config.yaml
n_experts: 256
rope_theta: 10000.0
rope_fraction: 1.0
attn_scale: 0.196
parallel_block: false
extras: ["capped logits"]
init: "normal"
optimizer: "adam_atan2"
beta2: 0.99
weight_decay: 0.05
lr_head: 0.00958
warmup_steps: 251
schedule: "wsd"
doc_mask: true
train_tokens: 639400000
Below are experts of layer 4 (counted from 0) of a mixture-of-experts language model. Rows are named router (the router's row for the expert), gate (a neuron's input weights, with its number), up (a neuron's input weights, with its number), down (a neuron's output weights, with its number) and show model dimensions 0-223. Each number is 128 + 32 x the weight over its row's rms, rounded and kept within 0 to 255. Numbers have three digits each.
Before each expert's rows: "mostly gets" lists some tokens that are sent to it at least half of the time. This comes from a sample of Wikipedia text that the model never trained on.

# expert 255
mostly gets: "Ch", "An", "De", " O", "Th", "Ge"
router:110157125147105122154105137128137088167078146156193131168157171152104134132138129132122122169175105065083119103103065155146141168078108086148120147160132151109098071154104157118141088086074134099121095041079097147126152180140105124171081139143066114098138143101131079209170208136098091134151157135170096144121173148109086111167120093101147118100109142187183126167123107150096185053090133112102068123133127145115060137129096106137082077109184155105106087133116130059192103121061147162106142131180148132113135102136151166162153138070163088156135117135098081135128132068109149138123144161142111153166133176165150105088133133145159112124133130132165111085123162140189200117153
gate0:150113134158166160126105067068156103103088157144128106169104094153147140143080066129124133179108105146099111108135057109093184108117110086155081115073073134169108173113179140109119152154154150122087128113184171082101117065159137159161128036114146140125106086175116143103091189120131164135146126128172114085165095135130164137149106142169169111078105105065135153126116118061085148147157114105098116134145170107178102115145178144170204132099109126101121126103116157144151174074198060155152127118188109145122135109142042147148144169150099075128184132124135137182118158111173092096154173165163138148161142119101155098119155192157112163100125144142078145112168090112128150140179
up0:115140115147147163075126050132196169116093204107125092096073086096135100098115214104166157124138102155137162144173077113138106133075168109117188151107134121133131101129093148128111113173157168111142137127164120079143043136182155140150170123101128157116075063160086127151077105140101156109102132133113171119150109058132119161117121080141100099170142120056117092128164117130152142152162095160105107087140116121151104179149091193125108192047162151167110132122090119119098147135167070143160146117115108140086136124134021176098138084112049126124142140121139128138108088171147062169117073108119119138146130136077178086129162156128119127068124147115114077143134118140147129121120
down0:125115089161138150079133113128080115143108126131123138146110095092143142132146106092174084091088060139129136133125161132102132112118136134132102094124188142107149225164156088127183124122094136190150129138165163116145113120077112124144195185134100126172204091113159131122091072087147116109124102132149145165162131052114087118101144116115176121105160130100129162069136089112116134126153129099077144080136116124125143131156117151095146145131045112125136147147184075083176172190142162112103081159132149184173170089105130151105094100172070182146136193152154078203179102104139157181077088160175107155115142132170149173132082144141098139135158200115150166116145124124197121078146

# expert 174
mostly gets: " V", " PS", " FM", " B", " NC", " U"
router:122122170131099079129108107160111133119097163083141132129152117093130124136141159148090128145129162112073125094037124114164165136090121108117186143195151106100109071167068129105146134078085135110131140081134064137157139169135089148153123127095155186128139138118156121204156169082086079153144164109132124160128152112115142135188120051149139129190101179123192095162127113192085113095148179114118079142134122185121104180093137078138057156113184098143160146189162101045149107142110134147137160118170137132067124135064160142157113076077142128163112138109151095116149120160122110111152079174095089108152154174143117103090141138133121110153079081168186092095101144182173154122140
gate0:141115135083155148091160107197166124116098128118089159152102124102168116129125160133072212161115044138142115134162106118058134104154133152097121151114128124118126145134139106097146124121123161194107133188137157082127037144106108187130196109159136106125037138119085151056089137098126206083115153120111157141185086105073110145156154134098175112148118143119173120114147186102096108083175112103080196093128175111127075116160069130170132137101123129164157153126101167179085097132127138132141125115125129159186156157135164074123130147156111097118104075144152146118200105119113105124137102151191119129106146101127161170167081100154159187077086089145082115125115074137142129149105
up0:150141113089098122115088101188174143124100131131128170129112139079138076093169145133099135138124026093101107161106167097056152102106094156095145168137135112072182123082169115127124157139131158183156163130117133051083059163114138170129180131185170136144040139092151110116109118109139139146126120094160151096127132129098151154164139101169130107168139209120159076138164135084139189089157130115079155096125105120129054156187071075150128145121161123155167116104161103152095107117105109127113115124118078137154141122087149163127116150131124079116152130134201127121127105167143065081152148132159110190106110120113164107096116103146213166151120068153124092057126059142137142139143
down0:080114080136167143121113103111128075170149177117118117067147145135115144165111090113083106148083124087097144151128145113123145100110160144124103129096168156124064178130066166043147071127139159130166070174103086096122165125128076086136149143107112060164131074109082093087117097148126142069162102117115146154167121171149103142116125119127112143078104109091129127030117138098068148101155093133112149117112128121126084083123084136106075130090167112162141136141133113140105127117125114163155120139171112149156136150155113076126184100150157143135157116170137097156100153126175101139075146142067146142100164092137237186135082177165109188121061088096147188143142066116206139119139

# expert 158
mostly gets: "Ch", "In", "On", "An", "At", "Th"
router:073157154098118070110123171137093151122087164108145118163191113080090129155164133133134131170170147123104116077093165148204178113173092085160099168146067115085111071183105143147125116130068073104118113081093138136145114179139128174109116143113172141133146113095123065179186150117105068125187098124147085179116137103094091099097116089101127098150113173164126089173115110127152185117142140174107096178114129133139106169115084102129085161125182115128142136140121123082161104119086137113156145099175161119110135105104148203167180141060125067172077141161149088114174121139110115131172132189126070171153138173136150074078133079140151075131095140159176132146135149128098157138160
gate0:153104131084143166152080133088152108141125097105106141095112117155169153181159126062117181134141137131164170113134107099101109162112125147101068122089105117117120178094180026086179143173144140125116123135142115161105116094182118123109118123148129112113130179199072162130138153130149159078122155134062133146144083143166157118073228170157128120095145145123112137124165112103053056137158156100186127054172122072153131140110171171121187097108069171117149171063145153168116176118162085069164094131158082146151098148133118087143142112119143158121146132135115158119129136118119147151074111123104110092142159087112089176153162166073102133109114087160076203158095121115116136128124
up0:135143087123097162078136116160158159092127117144111141125116127155139084160092114159082099083132108153106130133118135118074143109158105154134113100157136164113154188127136145170137161108157155182149155169064140081153077121111137131130160070134163155204099164124122095086086080148173147099122115199157135110086099171183166119136160224082152063194161119119110133107128180155164114140075174097111179119086129084128131100134146135150133155186082136162095121159107099164059155122181165158053116111137146130170139139146106127073091098161149118100148125140113187157140142186143113155165149106134135072127097111051090114130100154112114174204139139137072101155078168130128128130068
down0:137149147163180113117115182116135132099111090097129110116160033136137134142151080117075142110149158161178052154159182108157158061149124167102129171116117144122100048141111143083026111117151141141144099152137140104118125164168145163158115159129093129128167088147148116177177145165160178143096124175111137121129191149139116147096116148208072145178144091124084151080106161143127131152119147119069158155122227157166181124113110086112164146160178071123100179078104137127097123135143099115112105081130121090071136160141117121113107092078134174103104159110137169095156126087145100109107140093104077090164090084166135104144131139172180082118094149156122157080115154167095102131132